config.toml
n_layer = 9
d_model = 256
n_experts = 64
experts_per_token = 2
d_expert = 160
d_shared_expert = 128
activation = "swiglu"
moe_layers = [2, 3, 4, 5, 6, 7, 8]
router_score = "softmax"
normalize_top_k = true
routed_scale = 1.5
balance_loss = 0.00466
balance_bias = false
shared_expert_gate = true
init_std_router = 0.0298
lr_router = 0.0004
n_head = 8
n_kv_head = 2
head_dim = 32
vocab_size = 8192
norm = "layernorm"
norm_place = "pre"
norm_eps = 1e-05
positions = "rope"
rope_base = 10000.0
rope_fraction = 1.0
qk_norm = true
attn_scale = 0.177
tie_embeddings = false
parallel_block = false
init = "normal"
init_std_qkv = 0.0412
init_std_o = 0.00971
init_std_up = 0.0412
init_std_down = 0.00585
optimizer = "muon_variant"
lr = 0.00403
lr_mult_up = 1.03
lr_mult_down = 0.7
beta1 = 0.95
lr_head = 0.00724
grad_clip = 1.0
warmup_steps = 50
schedule = "wsd"
decay_fraction = 0.456
decay_shape = "linear"
final_lr_fraction = 0.0
batch_tokens = 131072
seq_len = 1024
doc_mask = true
train_tokens = 870000000
steps = 6638
dataset = "wikipedia_en"
Below are experts of layer 6 (counted from 0) of a mixture-of-experts language model. Rows are named router (the router's row for the expert), gate (a neuron's input weights, with its number), up (a neuron's input weights, with its number) and show model dimensions 0-255. Each number is 500 + 25 x the weight over its row's rms, rounded and kept within 0 to 999. Numbers have three digits each.
Before each expert's rows: "comes after" lists some tokens at least twice as common just before its tokens as in all text; "mostly gets" lists some tokens that are sent to it at least half of the time. This comes from a sample of Wikipedia text that the model never trained on. Tokens count by the router's weight.

# expert 36
comes after: " in", ",", "19", "–", " 18", " ("
mostly gets: " 2016", " 2011", " 2023", " 2024", " 2022", " 2014"
router:507463518486535479522490530524465550457511514492478496482501515532513499499483513532478470521493510515525520494503526512487482490479500472533533486508475538518487501521483458471522506520472472540444514506531499548514501549502497507517514518458526482463513497538465516503490519520519464447518523515494485510501509496520506535490458480464493523496461492487502518510537455485482477481503458485489532495519479470542516479584522483488531522535467467471496459487527507451510521524508459466488521474495486454486486521469513511530475485540485483486480515467567517540503507468502496524449455505527473481555509506502490507523532520482547508519550480488489496519484490522467489514489477526487519496487511500479530518467527488529441483467502522465477518506501484524506530550482512
gate0:530503504507504505531524520482495546527483455482447512477502548527493497476472483495475523574504472498521538502488458467527508527503439465527529495506478514500472494568456482495474488510496524546499545482455519533502483537524511490483504548495492493493520482490519551532510485516468472507520484502514508481509511485503477549478482414502455512492488511488521452474508521483451463515516489457504540537517458495481472473527475471549486464456464504515495489512486490500477506517476493495506475519482521509474514519465475505503505531499483494534511427504547472499508499515476500473543541498473490499523507523512509482486520494524515487465512482500492497476496544507497523511492540481509509520495530513497521497530550507491481491546496532527484467504500481506515557479508497
up0:498508460504513543453502517494522502487520558485494450494516479520471498484490483493495585515430492489480519483490515518507504563489513452482503507526503451469504501522526478444508504504490499492487533525514552423514560499478436510493507471518482504526521515493512497516508514504494507549555472485528500486519470466495524551468505514504531518504475532528507479456486477467501495521493483529483508506519532467501512500488491522519497480495517505497499471518511525486517519471500511552520494466487503538520510489560476485473497544494512532487483517495510471507497508529463447519505519500525503571528484537446481457475480450507490499493505467524477494495534468456512494494501505514504470526524491487494476468500537480521458491528485500503485520525503526504526518496500511
gate1:530498532499503498509495516545550511510503463497495502503524496488504507506531535492546505513507477550508515468475527503491515503511513470476500487519515536479502507533476475501527485483437492538479512529523516526521486482504501521493472471470505528479444468508472533508474513509530449468552490437490522533492485475470521513497476519497491524466495478490521521475509486483485486542501525540481481478488514502534552474487534495526509492495504492467485510468477496531534482501473479501461538429466530488500532453498491461485532488504496537510499484553522483543524520517537511492460502501544472522486513562489470534477484494474485520499481473465465449475532519465505490502543500482515513537474499485489473514478502503525465523470500483540493458560539480479517503480546521
up1:528498479494538522487476503523502482462518546501543542497512502518524470503500481491480490507507469485477505540457505476486512532467548494525490501509429470501496514526490534486494476462513505453505480515495515499537526522481484533523499456459527483539510496535472473488504498494505522474509484498491510526533492492443501490513482502503505490497504491530434473495516487473480554497460487487451526479477493489536504510516480510504470477521502471534506519516478469515502495508523508533535474516501493498485526485523475518476540509476482442481503463508507499500551486513494501518551495439497549510555502494455501477507534494519480526501487481512501534537514523562496479489502547503484483535546518480520566519515489501472533462507526543480480505495480521549507545497466441
gate2:468502498528538480499472490545506484480521480510459500481534482493515471501503483529485467524521478481473467491466461502489450484540499564510497483479508500537515498506507512467496545518487498516521516522516498456443476510508494494492445514478534466449509532536543483458531552526524464475492490488520546494482465519474507461547502524505501490506474505472502482534556453504494534478473521466510503491468530458492494465488512546476475544540485508538454492492484470507503537505495511493468482475490529510502526528512464485475475485540491533456502550535517500477531497486510518490501499493484493532511474481508522499546547514474514517475466495520512547535476519503480491520514515559488508511492515495536518529503557499489492480459489505473531527508501476471498513492483497
up2:564512481523534533484484468489497486535474499475519516509513538509509527441493496484548494501472493544492494492501475476513469503504505450493505543529487506511512535494432510492493494502490502499459499476512519459529494525520497531507473509475540460493494553489493476480513490484521530471505531513544490514466487502506524534528490533512503494489465544485534512502532511498483495505485511490537507488525510506486536498554437488492474496484538481504510511571516479468509546481464546545550518481473425497461501478488483496531486473517462503503508487505467545486501525513462507499478495522498491514483490511516496480509492458478482498541505438503466500462516472542495522455521492501536505483499466505480506485503464449479488483492530549473468495480486529502461489520530488
gate3:506533494476530510487502451471534502526538506490489515490521471471541506500519461558503487468522514543485493515482458469476505504544467502475523495435474478501449475492509464502449492529518514501505477537533535474542478538486511475480534458533516512476528472486478494499504526464444532526491488513494467496534534466504518493507524523488500490466494496526500528510507488486501517540492510482516540492454503458503513506479537496505505529515452476518474488515484509460523509491506497455497504462467525529502496496516498506512505517464520547539495524552499483509478490493516483516486528488475514495487472526497520554488476485528492517505482455497514511532500491511520574527479530491509528508503465527515551543480504484486496514537545466457468541555513485509461481486474500
up3:503498537488479501453555510509448503512472472500492504490521477510530480525516480501477519485510505518477504460512531456511552517497492501477498489483464543496509576511485511487484497500507469544518530525522509524480520503485474501495498525510480494485538522469474532514469468545484476508472537504525473499530474445491519452539479492518518535500449506459512504482500490514518501522484498467504460541480465511525521475483527516497507475479461486526533477518471500541455556518494482445567463534491485485484536509441509508543496487518514519492500477469462465514514508499465502493480536499555503517493492462484483506488486472489458497513468497510509531505507527482518520501536468489472485490512504490549514529489529511473520554479499481482513459520497483456450513508476483
gate4:514482506466474511508464521531505514457492517545539511539512494464503459529501491528473445492521521513522489479470500518489549461510466520540453519511505495532497485536488462506499531496511510485502472477444516545489527452496505493530520517497510502496509485493443485483514510506539443515521502505511478519452518438478504498495486469487508502490498537496504514486494544476500512491509440481502499488553486464489524535495535480517543528480539495488505489482487507501493481480490492497455478499498520487508503519514539507534527495530483529482501467499519519514521495521531496485538512548519521508486506537471512473513502533519546488501495533467512508518489481525538488498460487492478499516490502464543480562465554428555545516484509477460504449485504477455475470494513508
up4:516458537495484564511451518488515488535461511495527456506511517490515504490550479466470476478535502479502475499460487484524508506535471469476506496513501550539512507518500478534479493522454482466536486485516541554560497508524480539566493478511503558485497486490482473467479493509479506455514471518512518508517463489512527503476509521499497467494509509532523506541559515512503473510507500506498487472516545486472496457459502496485520484534461524503478530532466540515528540501513455498538474467489492531489523512471508511509514498523539499521465509510471445452519535522507464479517475531469517503508497481489457512483470548495449459507535487494478506501446500514473524494489508480525466492497493515490485541505501483516501522471492517521497497551536514517485501510473506
gate5:474494521518473547487492528509492498496518524482493490476491468529480543487503547486517525481502482495485465468556473500529524492492510511481518482502494490508492513541497493553512489473481501487527526517527524489544536554509509500503518466503488474515482471515472534496469504497516492490493491490559509537493518488451524535451517481495484509501497468474472485452479495511506504497482493477471528499482468542539452483581492510521463522495498513560546463543541510518504493464551510475492523514491488488457522447496497488512477441471466529476524509507498520514501543480498510507442521498462461488511541515446509551498483483482475505484491473528485524532518528489505503531537477542510517475463492489473468487481484503498498476503492511473552485460509502496524508536474523
up5:533484536541516485479496439492493477530468541492487440490556499502522530479521477525537568520439499486496465498489515515515493467536479540499488513482506506524533485519513482487499497518471486519513516506543558496481506499493499466516476516487513462518497524521478524451521516495514483471532482531523487515514525499495520488512479480535542499495466505449495446500539537514491541462506505478475508533516495477540479493487526532519510486518450476489489472528464460494463498484479483517502469461508488532478511461531505530466464488473487517490521483493476500510495491505458465488506494504465507496524510516514480512437514544498492517471530512512501496512518539511491501488477492529543497509507500470481486503443534503527536544481486469476486559503554464477534518537508516
gate6:514498525479462473486495535507510518548466458545516518488504536500461501519485470506468503502438479461507481491505463532527450489509439490435514524517481499488512527515489499534490494508488544504494517502503482511524485510534504473504527482495486502477486504498487476500505539507508530555489472455495524484525442497536485533480487503498505505501483462484485496496457524483508474466495478491507520500502520507455494495476521473519520483496435492518494481502536528531520519540525515539514525477522472492499495535480507496456540512521457521493511479468517450487512474465496507490530494511465504480501464505495442459518471456500551451495517502494475547518505512496485530525496515498495492505508545491512462485494556470536486539533470484497532488520494555451509434517512486
up6:535441546479486490530491521494508467504494521536539478500489475494515516515482511446491507463448533484528503556458507550557516523490486460500472516528511506511473498519555512491460520509468488490496517538503486498470533502513505468506474479506500523525506496529488512539466464472505490525495487469498519524522473471526472570500487556500529504482468474505481467465480488477482467519502493535525533478512497516492551498545507510479537546496471529497531511522520539495500489536465503522495491472497522517488516483511522513517507476502531473480491478470501553509509487499483507505483537502483467500471513514453507467508494481500519504557475467514476488469460508494521477536502518466422506473518477487489480472509494485506512465503482503467468538460471526465470522533508474
gate7:501485540493527493518531437510505504517469505483506507496463470499486498491495489525475497489513480554521492528512519533537513541549507478519482497499501501509525518510518471505511519513520468504499482554519476466468508473474519491559516526489475481504543485487503499557494518506530437505546524542513473507466525563536531537465463511481450474495476504513482502452500480469486531540513485535484467511479475532488501517561519499471480462497458514472513495515458488477486492485519558482503513525510480494462494503464468489518509502482541490501492498517455506499552512478477502497521472488471506501525486475506461532524501467445546475516492555542485460526501478529502478516510514505499497518513501508492504502508462518464478514526479442492518516455502548499513516514504471
up7:515538469533509482463501517452496474489521487477475538468497490486466517505523492541502497492484489528496507435482518487499484495455509540493514517494511487514500401453458488470515496518482507534516490533476469492479493532531498516532514491472444496486500536498533486492487466497545535452507537488462501547482505488508486479510527489479471519516526513474530561518487518489500500489514503486491549495459502486520496550471490502488507534523491507532502463499482544473460498521498498467508500505520500543442476510467493552472469502523523518500450599516528471479515507489533513477483542489503507514533515493493543507518516492518486492472477485477506520501468484513496548477505497508490511535520528532541494470474501486496522484536485505489463519503461509501493507473503494

# expert 8
comes after: " on", " |", "–", "On", " –", " ("
mostly gets: " June", " July", " December", " September", " January", " November"
router:466460507472501452506447511526474467534542492497505518493498544506519505510514494518494508497517529505515508539545508527534493503482469513491509483533504502498482463508527515496487517485473449470475494494532540512465498481549509480498510534474522528492494471519502514497456473505521471530504495500483468540498508488498529510487489485521495488519457507515488477517517481518482509538485530468510503507522505510494546523529524521501527522518480488476524518482484501496541541534513489485548523505552562430500490512483480530503485491531515489528480535507510497483547465518472476466429529475495483497488507514508423471506512522540494475517492464457461501491509490502425522493488480504534486517494468531516565491468502503485475526488540495478496518509461479468474467533473553
gate0:487443508471525503537482484512525528506520449544482543529524540514526498492501465458498496484473514527515485528521533473488479471508513468493495498511525525503509508526497487490504533474488524555483479502538524508509471505457438538480492500503513457498476543483499512496516503439567470511468490483479486474488500542492535512498502525520494518548515485544508516538528506512490472460467522534453495532509556533503517495484493498487527520535506491456508488543537464521495505509519484497499453500504537474461506502489486487502528496457482501466504502488499553501530449500506527488535537484480495517499480494527490446514464516472494495496525508465498504476503551501491486525477528478521506547537516521487509487540493452492454513485466466526466514494506463490484521528475469
up0:502484521512524488463476493465495500501523500515471514504494497527463537521492519535498521454474482485535487492495564479483479488548549481527479506481503527511476527511515443521480508461475497509525495496516506514513480496476485494464488499509507460504506502497504506539466513558495521542464501532510479517500549509479488484500482531513497529510544515498544517469466524506527499511474496462483513524425523542498460509456468482457509505517538449488512509506455535487459529530528520501492458495477479527446496456518458513460491488473523482504493490441504492486487537478504508472497526511493522494483524535498488480480501513502494490514496508493442538477481502526516511495483500444529490450472534541496512474483506550463515522507525512514461549533533496492486541521477527
gate1:493454506481514523535488474516470506512516470517502514514492524478502495529554487469472493490454504546552504493464509507496494524490470508508483530518508490513519472487503506537481497480535461485496510518484505480503530499487468428479508479469502519496467515549460499499503500502512514488507514515524535508508521487471523540434468475528493442496458491507560542522557519510454484516457487507508532495459479486494466531539548490538502519524516531499521516495513532497535521509482488455461474447459506538458505477532487517509528494501497509503505517495518512488503489515488484512489536482478509494462503526485495548511489458473545497531480527555479516515450483492458510495508495499452526496514525532534516487524426505495528467492521500466495505469519504510513502528540500
up1:508470493488510502441452552493501540469519476494494540509513476497523505488546558463478488518506551507477469502492486518505514464499458479531517518545512469544413488471490520482497493509492483503463505503512552511510509494524462428518518518461509497488489464515508520524494478463473498478484474513461495470566475453478496545478535484490504486509530522449490478489532489528476507465517520489463516511536522488489481485488500481479466501504527515527489523534506465523517525491497480471544483521488478511459466496540474535549486501469524485510490497510476509512534541504525498474501481478485513519488496529507529457487524466523471487519486508547458489519471475518529509502547505520482522506516472511491490496534493539491503469508548513479511488499498539490504535519516523
gate2:480454476505487462503459499499507485494499463491483494521524535519518539514539485498419508471492491525509513523514479484481528530508514473508501510493545479547457523485510477509547495467446500493495515514500509523502549526483493498488480475451491466487515485480454531507469449479521475472484489512497517476472514477505518484510492523489495497506509518472496538477526460469497533503493499490506518513494507470474528496460503461535496531514538506499490540513517525534520549494522497448505549491488513510468518537507446460522502498501469467481539516444510550479520512485487516520539479517477499500550511540520503476491477507471490502516528500518553499482477492513436502469502492471521475522514540530460555526527477475475494489509530490467492472533537488485532481443491492
up2:462442471514510489490523495536496479537502502482541502503503461532473506486503453472464500491495469507487499493533464525452459513450479504502499520506481449542479518537511448472477530521487533492538502478491515478493488532506463516473525522514472490554554515525437526534499448551509520530532493480476490511532505514520516503530518514520441501523491481503449522517508471523487468499459499497476471512507535490558503465516510469490522512487510488519477497491489520498489518520512497489482504536476509516479474495503502469499468503513521483447525513481478495515476474461540508562510462528494475503499540512528530488518501447496517479509575497489492488577488507490485466488484537530520508493506501474508512469530479514497494501454520520458490493500511502498517487512506478
gate3:493435494521516504489456497514478465506528526538533496553509540511473521528520488509500499479510534478514471498467501507474477516475480523479485443477491478536509467498483511512492481548528510493518474517509490521552476479523500496454497496537532519542530499475485525496496527512499517502497493485499505521507461479482459500510502481553557541469481516535497488465558436467461461457491453523551488490505440557508496483523501509485507486508498514518540504504466493504502489501473494501502485445517521524490444459533521530500482545508482499495513518505537503497481504498486502497484520467441473473530465501545490472504495526512518493525528489495528513468511517487492439511496460478494500493532490518475530506527511515493512506545494501478514491521516560483504504517525456
up3:534453470538502484433554559536531524486484508470460481481494472502517484516497537480459472497489504510484466482498504534516528490508570538513501544490502499496498484448481500477499530475503516517512529451494487473501465522504441480497517505548500488468491485492513464523534527508555523501473513480467484468527499571520479452463476571442453491494506492494484494516508489492524485532545486494491503487502498553469523480504507470532494557552546494489494544506491463513523503496508501519490499478495523534510455545499489487477536486505465493476484531486495493523484474489484475491482478459505495473497468500499555508476521500485454476486509501523501528517502480488497475498487499515503493523507489482524498514474525510503509511476527511499501513526483449515520488515502468
gate4:498487489511483513511497470471468471477512464537518524502540503510524503506536483461512528510477518536557482512467483510498538531514496512519444502496491522458531467426489474498473524516503462529520533477463498527517513483498487492504528507522493466512492524462451551477490486543465492497514543478475542494495480455524523465474519482476541508524504454509513484481512512465533493507526524498492453493447511487471470503514526485522474534525496484504511491459534500481517521562509518479518489554521486503575500498492491488515509522512487480477509473525500474494512481490474496522556486463507483491522535544540510476540471514489535502532480452500492513488476515491539484508523480495499478544495490485548483495454503500486464541484527500522520533467534498488482502527517505
up4:519513516486464472500499508499531485519473457489495508470491500474480498500555534566513464500468478553487479517489485502492525479466524488522514487555495510508489502504518451518500533478543501504497495476537513490503509517492494477548489504504494483445470485488463470491506512409502499490539432482464509508469513498482417473538476475485467490513496526483519521489487507470493532535511474507510475463528503524570544484479475516495489470525469503459523485512509504517530465459478482491522542484480508538461499489532498514480486473516527522479465500504523494507464487514481484475473496533511557506530482483508480526513504503489553465540493497512518502530516506551527495495507500531499530498511504517473525538472529481530513496516487487531510544491510506534501449512488483
gate5:478501492476520442497450491495474538480498458452489497514473498502535512509509453476499519483523473504538495488508514470496493508502501558438479513474505487508509486486497519484470517536502493472545504540471496549479526507479462469478516481486533552550499504518511511541477495544499497545474465526508492506503503511485525511519483476521511514539503461519486492498486489490482465460466492511483482508471517486482449502501518528520477537481528521477505501530496518477499499530506492525493472485518491461534494549509493529511465516520547512509526461500488473462536481492511471461519475501492470503499467458503506505506501560532466494472547528494523524520520472531475471506557509490467486532458530515461487466488478572455493514526518528478452510468527508517500531485504537
up5:536530490526492530535508533515483518505497509475502498531498518485520463490547512495494497465491496454568471515469510540511536506499483497504509475493484510553496495460444510512497498558478542455493509501515476513499490507520457506483511519471475529497442543518496541493489506485535508526498507524501497482487487476464518508466491489495488459481562491506507513481467529537506517527500487490525513525550486520481503475468478467477479476506518526514496502492519515471479505518512505506471442493449471482476468494523496513510468506514484517495526507473519483481464499546480493464541473497520463503517447503513539475465532528513462486529523521542512499484467497470473531509535465492504438516487505454527439502482475484467513534527496456469476541488509472545496471473480503
gate6:454444514507497546481476531538474508493498482530506527458508498468510499477501502513448456520521547475486493524521498530514510482523484534479479508475534505492492477516509490473494484506528490475484485503499534531468502497517504504482482522507513554542448551470496482525492519476533468504509503476522524518551463490493493505493471528500491542493475525543517538480533477536474512432468506535487470488500482536502506506535498518553492459493518514505538512527536480485508506491516500492486493500551449475502518462483482454550481496487490471490540472533518460481505467443495469517468516533507471471522507493512493487499487481546501502533539477530486478470502519486520498463501507536519505490498504490487521462480516482516522546463484474480492490464532534523537461519445502
up6:502480497506482456516531492494486530491545489516478495530498472526443490511508473471493508485482486500524492479450497472434517514479474447521478448513474507481522513517498508522497485506453514468474494491531453528524492476492485488507517525508502511464505462520469511487506493461510528495495509520519518458497529500509492497504567477487427482473508464534518492482508497514532499514510506480511478497487535518504507508497498513450508504518514500494483563515425523484500460460519494465533531534464493530481541564458516534511480497491475535493475462484478543526495546506483542507513497512510513518486491535507511530514509530478485512468495492501496498534517475541478503480445513480458528537459483480528505518567521504464513491479487568494499509546487486502495510509504509
gate7:483503527501520530458495541534505519514547496542554442498475530515486533528515487504496534509496495501507479494496519520502460478506471538518550478489494514516468474514526504520489460483522512442532472502514505500496487485511515490494503551471489495517542512489464464504480520491513536479498473497490475535551521495543532475516575470505548500453475528486525528494526535484522494507463479529501503502476500440491413474496511531547505499518487551477515510519512451513503482521493497510495461499496502498510507530450466495507506471500490470476472537527498503492509511490485505547464528500494522512470507492496451489492491495500508484525458468537485509494479476492483533459476524449535531484447520453540509458514490516507484476466497502484492533499499503489515519510481488
up7:477495490505535495500473493473503498510505486567526455511497424450496496559525491464478495471456498493497477512501538533508463507505523478495534482452502527549488513516515546534496480513498478514494466530538518466490500486484472517494492527499473540509486497550461467458494491477499478527491495555468482462494512521500484476568505493491526508505510513479499470498503548488486482520513476561513531494469526485521518526500510509559499545468478530499530504515510492552471497512479490469452532512509476469466490489511520484498489452516516527483473450503488501459514474480493470468528496500522478532469516528515511492469515470482492537493528511481512522519500487502495545488479485560514511510546483487499499476534458461530490493482514507520504549509461502491520513474477503

# expert 5
comes after: " the", " of", " a", " and", " for", " The"
mostly gets: " ship", " water", " Army", " army", " aircraft", " health"
router:532518508516522517525521504519498507474461549503499485511513500529530537507503499494492490490516504490490489554475511476525469517493499513497494485505528549476510517503496510425497527436503533543479524471488480477504498458522489492515524492474512482506497508535551515477482513520495454522525533505554545497500493471508502472510511542511508470480486512513491496504487497486475485422548513440495471509436488528489496510467507519490471501495482503532515479468465529513496493512482512517553511506484463533485488495516501500477493514470511499522489537488451499539460524485545556486503490550549503521472472476483540472520460506508505513462481504505466516495529504451550485520546462488550487528516497511488486484448521518517458497509526521489514531536479486472536530512468496
gate0:498529529532492474528510532469500506479427507488536482531517434497544470514493489490521522538501497485553482458478463452515462496479544500521535501555513473531491484513547478505463492536494490499513522482486473479462488527479485499499487472481512498471486496484547495512510494543495556529519471496531490479496530527483543470523465512503509503475507496521454514470543514539462496511471472479482549472461497493499446500497496465493433505503516522524459514518495498529487526535493510548518517494493500532462510506522501499518466489501502500502478504491520491509505509522474506497535504565512537522483489461484491486488484507499511512521505476527536512510498503505500491473534488477531479560488548503540509510486525458493482464469540477475502496497439486487516464534505521
up0:462520452475489494497527498485504467500525533494506539472491491467492484518529526497547519507541488516481507586520509494471509525482501499509502492468439498507481522528520468497547439486486476468491537509517497542552499490475478489513474558498505510475466458513499518527502522486495505508453483535511455512500496557518507479495517519521484491505513519503495467489443497502478515557533477496477510523529486564536467504485560498522494529511499483480502497476484473484489471479505530511475464518528462497522502447494488506522497514487529466543525527528511506503504481485501489528478495485513526485500521519534501529501509508476486441466517500425490549483529487496501522514503495467507520486490513499505463478485474539473461535519485495563484512507485476486541470496475505
gate1:555523491501547521512469496480527454506506523513575492526495482501502506501534513509488509532472468524501461455473493515528512468525505503500492516527489478485522471492488569487528516493535480483503506482490471489489489533528489544491463496456495499508455510494480484513500507487526518475506511471489535453495493515516523475471480496487471497521484464505469527528443461528486502519511513480540515498517509567507478519500495482505537462439562515467470517443510497504487488510484495480477533475514555510508508471508454484476481485470536505520479494502505497533456508428543468474520501518476488519554508498489504492524514506463496491488490507489523508515529524477472522524472514460530477479509493460502527490573502520496498463490496503508497534548465521488481471513514526
up1:456507521487495502524514510485562539515490535509496508498506470522541478467508545511532461448510535512518537481511483466522515515484524543494521493455506488504502442499495485498494454494513526503510503512494528532497523486483534472550475508438527484540520505491487547542521471532493534500462504499473491514498485488474513483501502457473488504506493527544527462429493480489481536484501517503482452492491524495480498519491462506488497518482456488471525497494479522474526477468539512475528467497492518555521490480454506521542479507556501501467486511513505447449548534500510484515505497510531499519516516501491483481489543498504483489501502546478501472507505499451516514551512526477470482521467518486478515464448507520512482518515440511454528505515506495480515495540504466
gate2:530499487519529474488434486516469519499523472473497512473502514473548537518457477491490518503506524572580481461520490513481537475480523453436521512498501446460514485435498563529514505533514476492477553496486473515547504478507488521511523524464503463476494490521505523479525498484505515539470536483446491511517506504490504551457551463542495520528495532536509551499474509510502517519512549468510506494486526530504485493518517506508529492532491514504478526467513506512481484500501484512501490482501459498471490458480489504501491480495485486542446489490515498496552524496509534501484508514573527492517445518509518497490478485488532516489499501532498510498488532492497506466472471517523500543491470493506497516485508510488474463480497509482496487513445509520516492520498504
up2:478485480509476546487495517521529497527460494464530493551481473484496500501482511512493504486540497467506471516547505536463485540515488502523474536483477451500534481514513488474552536483517498466508481471509521510482505496507497511468537510480552524532468496505470489449497506519523490470541530459472486479481481518486473462496446467540532488490501514537488520520524513495571496494519533491509497499474495500495456509531524503499486549486447535499482502488488484513526506476514440544505490553505498489532488495515479477468500517506502456536501508518526532506503525486481492480495473490522516525508482550504494490542512536484509545509508532494497472498493525509475520491518479501473446511458461522485514518517476498503478503456450528505593506515509444516469491518482503
gate3:490541537513517528502545518468480502520516516476492466459510488476483527525493529509545498481527470474510559467518514523471504517563533494489500532484508502497499491501503470467498506465518440490496477565483517516511501524514500508533508439484494525509507471530507542502516465480513510567485537515467528531519493513497515494462545528544513498462489526511463511485483519470543481494510483484526499480472475517517501487494489482535454493533491473487491503502512496494495513488519547492467483510491447491486528501511528469422466474510489479485525551482470508471507533465505503479485511550558500533491531501450487526489490523527483484465476494528514514456503486494537515498516514520500489544496511445502505538500529511473538497480516531499489497515476543514527454491494511
up3:492465500526497469499484498486497466449489445465495534522532523502486497482486493520491500506503513479468463549480477511520487507465457510517499547489482478491486502541462477522463448525525498555505489514500530487547465510486483486485513493570510515501514485498453561512441473496501534498528504481487462492474481507539459501490509486489451540501512503539533518507474475509462528522512517508513473513470491487505512484466487523517497501490476494521503472480509500545503494480498519486528498496522563502453457550487543463487480543501531509490529479522505504514494485513456465531520503537461481525528554501467479495448496519543467450490506462507512509504471470495484516501507529504512534528509483486513499512489554469480459496441501489506527525493481511518499522480527496
gate4:479480492479489495547494522515482529521489514489463471484476541510511506499475493437509495508501498478477454503510501525498550489533460479478493524476508491458474565467501493497505472538491515471544502514497522511488530508503518504516487538472512483475497516500555513467492525543558503517511537527536485510558503471515527491535505494516476491499467447529541533503512515494471513498532520515508532483464431517545474495487521495526474474481560498510534481464472501490482495472472533480500485503523475527510498511509460512485477495525474484472503513546515483513444510509480518505498448516558525520529495501510536482520444520527493494480491496516482498485484506442550494465518459449483526481493449514464486518507525503524503469504503489508490493533500519478497536541503504
up4:539546525515497507507497497484490522523491544515481497477475519521506554514521496510472502507515516519496512470518486509518478477553471471505520528509464523495512525491478537495497514489462489522493539497511465506456515513514498471489461512520481503544506485468467459486503500495532511524521471472464459512450478490546506494509480526520507513460498466539478504550486468492525518484475460502515489490500451487475449517529495480495459490510526483533483484538502532510498540507554471484501526478515534505447543516519470524519483495497506511504555501457488464513487507486518463477553541496474483515547466500521560490519467531457463517512526479475490542529529456524533500519511501484501532474538477504475502447536517477483520510502499480487477451469514536487527460503501489
gate5:502536506498513519493537497440484466483500529523511475557478535510477520529497492468453473484513521493510534521493489541488508531520489506505510485486497498499456488474497461478478505503525495523527512506525511525508483469492498477482503476472564554498465494531489551547487501476482452519537516494487500515458522527472491513500543470481487509525491517532568531480500519470506496524479519502495498471489471519465493456495496460486489506490506498531513506508509502529508490518511465487505512431488462537485501541491505473484496460437533495476465514538527491495505503544546523547513462482532494512471558486488524548482478542524540487515464470506521512523492482491524461454514483525497453524509505542511479515479536490523530520467483494503514528540500468469489507515524513
up5:475516523481493506497508517538521525490507435474476463532503434525483511502443501493493472491521485528543522539518507526499450509494500469517498530470480495499453500513471527525499528468547485454532510563510488482540469562518500458504495531517463564477512539495486518518493499508531506515503525539507511526520509500529501438501467506535504519537484487456515497464506490492493467511503515519504540503479512496479509505461523478451501517543508527516474466488472497513489500498500531525471473499477507462518453514430523459525490523472493480517497479545483496490491503523496489541488504519506503525484511463507498502494492513473500458437453494473472473528471506438501527512497493495451487490504520492535497473510536519498540518512511487517481522519486516485482501474477491
gate6:488495503485498502519517474511523507478525506490448487499524501472521520513488541503496501497542511527467493522466489479548493513526483488469490508476526485486495495515525490453497461465453520562440516550495496503472491502504501491565505494480499478516486501471497491480525519468510491476529506495515513504431477511502513534507471481502452501461486455475488546493495476484520530472527526474515491503523508474516490497494562451475456458462475527514522492511471508491515522517513534502510511554513477526479506477515501530518518460529499459513531508468494495538485551486507538468493514531509493467572514513521516507507490505428457524516499514521505530501503515507494497508531531492526479493513444503423539481507515475455522504530507533512528515535480490503532482526502516
up6:485511485482512542497465506478486504500496512508515464477493490509474496501535502502484530504550460471490505511493468480565510484483517498511525529528516546505489508468457529510464510512484507540533553494502506508493524487504491475490476521521485548515456493513472540517490499480526430544497535501472514550500474524466544555488520523528447509467556477527475496496477460535534522559494485474492480508521483506480498508482480451486509488473496511526496481513532496550509463512472518529509470522488538505480487477431532502468514502470484499443541537515485469450491451493484480524517497498490511482458512522518510510504497509557516543483499507522529516503487512501517499492501481503472501530492491522492477483508509482447520505518508550507456469516469482511509519495502551
gate7:533519528504473517505466480514496499488513487486486510510469472506466530526485561493537511519526490461507470509495536487514524520493515501527489480523495525482528520491503522529485506504498531509509549495509489455502474493542509485539499482498500535530539513559495546557535525478494472494513550507482495514533546471501489506489526443558527455487480546517531534505494444507521480480498460500524435476510488515531484491490473539483479503487472496508483497529522456512485489495497552487514485509506511514463492509504503470521488501507508478480459504496531456497493551485546533536477535504466520458483502478496480476447439433504507465512520478487514533483511512496490551516499499495472521482529457506491505515489521493526488518510494536494481499529556498508486477522548482
up7:509456520530500526513531510501498503499542535467489505512491512527490518500516547516479466521513510484496484481481456492517487475561482499524531486508495486501469476506480549492491469511486531519453511515491468489449496507507480523536559493486523479538515494482499493518503477485492485465520465504498531492526488490461520503526531491555514495523522494467455495488513508464489480518513490501485469441460464503506537480480528528515494533517454511501456513471515505519478490528491453558474470508490502487472487488497487524505457531523477488469454530480492530515475520508489538517517485468506536472505447515558501502511492515470519519473501545428527507485489505520487522516495496498523451485479525509564554476483525522519489493526497508470473527481525488510558477446536507